Experts of a small language model: a softmax router, a variant of SOAP for the experts.
Below are experts of layer 4 (counted from 0) of a mixture-of-experts language model. Rows are named router (the router's row for the expert), gate (a neuron's input weights, with its number), up (a neuron's input weights, with its number), down (a neuron's output weights, with its number) and show model dimensions 192-255. Each number is 128 + 32 x the weight over its row's rms, rounded and kept within 0 to 255. Numbers have three digits each.
After each expert's rows: "gets" lists some tokens that make up at least twice as much of what it gets as of all text; "mostly gets" lists some tokens that are sent to it at least half of the time. This comes from a sample of Wikipedia text that the model never trained on. Tokens count by the router's weight.

# expert 75
router:098091084074169098110138110060152105104172091172175182083164117181140145120110100093161117120086100118136100074106063102115114119111119082109128157104161123072154142090173079157158134150082145
gate0:121147140137089141097150119181104055191147125120101134121147161119100098119130168044133105135134142116183126156108126141105106105157148088146110173167108118095088086189163164156170119094161120
up0:147146135128148128076117136134133141069160151096109090081200115124104113129156180119078125154160070096092072139158098141125136137125111088089140100078084161132150169109117123137149074107153105
down0:083113096158131117103123133149139182143173135104132102158103156121119083130161103126148161162172087118117149169095149170185116108120094128125175119101172068129143145154111146112118132095098137
gets: " and", " from", "ing", "ed", " of", "ated"
mostly gets: " held", "ated", " released", "ed", " moved", "ating"

# expert 90
router:121107104071137103094120183094173139088121129165139136108138095157161057100105106121150097181202094190168136159102095100125152119101090110133121128057166102102087110118165064179168073117137170
gate0:154113120164110134115137105104131113146163150137038137116124187141104082151135153120079102138128143140181094119125124141110083103130148156145109173159075145134156092154091100149126107066086093
up0:111086166123139131101212131123126116136133134042043136153168135168073106113108094165087109214182162177138126092091105117158091094143117124087117126140106136082202145105117151158136163106083141
down0:141121100119127022090144148183215153113084113094116124151124118121103131087196137133150155106129112165076120158130121084162076111146158104097108116167190152195118142145117232147105127082117130
gets: "\n", "\n ", "\n\n", "|---|---|---|---|---|---|", "\n   ", "|---|---|---|---|---|"
mostly gets: "\n", "\n ", "\n\n", "|---|---|---|---|---|---|", "|---|---|---|---|---|", "\n   "

# expert 102
router:086106173077169127188108142127132168134190113136198153121120159130104155090146111086150089127083102135126121063103077123121095164060099102084083084105159105091080193143169114136202092091120164
gate0:166151148165129169092140079152132111131145099093125183137083205159093146128123159140109202072118118139148150159134071125122077139140145101127149150156111151057120100120119134111103128106144114
up0:142126191178123119084146100163089161153118063126086134131115131149055103057145105164100129197119107133120072107099061140142137079128087149086149070109156124152145132134111109129147114168141109
down0:127119122158063093108194085098082190135077145161132093163137158138089113132132162097169157132129162124116116143151108121118135157137141103100184118088122129092161132155142084100149085072210130
gets: " of", "ing", " used", " known", "ed", " such"
mostly gets: " known", " used", " built", " described", " signed", " given"

# expert 12
router:099172172057141138136079202088150139081187129163148153099132077111115065084114124129111104157196089152148139126095069107161130157091081125120146128098155096108079080112150091176145124145166154
gate0:140125145142198108156145081157099135125151118165046180129110176155148117113096146094073127129099150144115118163126104114105137116198045126173061170111103186106123110160074097111112133079140135
up0:192110136139133126106109105112196159119163154078098133144120120147130143113146102100131129147188116179113142072054130175123090045183058118094130146112134112066085123137081147133114120095149151
down0:110145103123135092147124102146178091123125150094118127128144049137119103077206066156121178105150087106121103124155119151106123139141108115127097135075217166163105140126127185115091133073104126
gets: "\n", " \"", " (", ",", " '", "—"
mostly gets: " \"", " '", "—", " (\"", " [", " “"

# expert 93
router:074127091135165100075087175078164124092183085163182150088158071147121111111103100076131110103164097157151133100115102095153149188118123097133111179144143082061120151108085079143144164107104155
gate15:144116138105082086067085081097158142174216140073146192141168176144156146132138149112138119151132111069128103092115060126125081153140136130170084137104134140095116091091081187126141107105096139
up15:108141196099098146127138136130128061088122124174092112166098106093148098133134127121136135135078120162082177169149198115107173114089103078157122141146104138144047110161123036138137120079169108
down15:148163146091140145139152180149134137083120161099063089140130067131151044168118157069089156167104103172164144156237159095155091176124157130140160130155103117118094174092143111080143093126098165
gets: ".", " |", "–", ":", ";", " ("
mostly gets: "\".", ".\"", "',", ").", ".", "frac"

# expert 38
router:148104131109155110092094164101159092130167089194178146085162091171119164078106104088177111138123114101157091080130120105116131156092095100157083173109164093097111108095163114183136115130083172
gate0:112181059160156188069174106149139111117124063096085156146145196125151062132105131128080148136132124082105106147167132129127151169080127115139157138125148127105122059110109084089146105143142074
up0:135097185087113159102176138071096077103148154158136113171053167166066160150173156074160147137147113128143140186120127135126100131113129097102169087110141122118098201111096105162120143135140065
down0:040150068123149117062140082161131149102119144157128084133152128145134085120153222143110120047130127142174162121117129108149154118186107154147138087131128149126054203107107102120143122119148177
gets: " and", ",", " or", " but", " &", " It"
mostly gets: " and", " or", " but", " &", " They", " And"

# expert 44
router:146084094119127118092082166084136118101117108150189159077152089133155134079096096092170084100129087158148139098122147098164129169073086094154137177156166116077110167089204101122156106096066163
gate15:097127164115111129133121092079117120195100104112089169087130114107135121049154115127156131179131155151162132165137109174156173125211130138112087137153091106117137066110145127196162136089056127
up15:129139187143076104123139156096102081133137097134138153147115152163134142115135143091115203131106100155133104209151137083073127153141080085134116105158080170120136150173100100148122150100115063
down15:113109156153130086139143122087096104164112107109113164195093150107090090110131130153111181120100116156098112160082116100137156155108145168151150042144100134143094117163103139120143160093095162
gets: ".", ").", "%", ";", "\".", ".\""
mostly gets: ").", "\".", ".\"", " .", " tick", " but"

# expert 86
router:122124145147159111104085194072153115124138120165160158093152078130139128087099117081108097178119112113114145124101142127162084175091111101160131149122161101094148115105145097119148176166145165
gate0:135135057189159134124138141154153176105104127167102139190152177132148152100151122117153117148142144128167088122122123158118157112084125115144143161139051148075164035110156128094144101144143179
up0:108131093125159163143239125107162147100108128123097092144146063118061173114147155127122156136150093102093077200093103098144090090111102143066162108171086138141107162115103122115127117112106120
down0:145107155099148112111157108158157135133075148151137141157140130144120158116162096137149134098154108080090140160120166064136152109155165132182147103086149116135150112108155139119072160083117185
gets: ".", ",", " that", " which", " but", " and"
mostly gets: " but", " where", " when", " while", " which", "\"."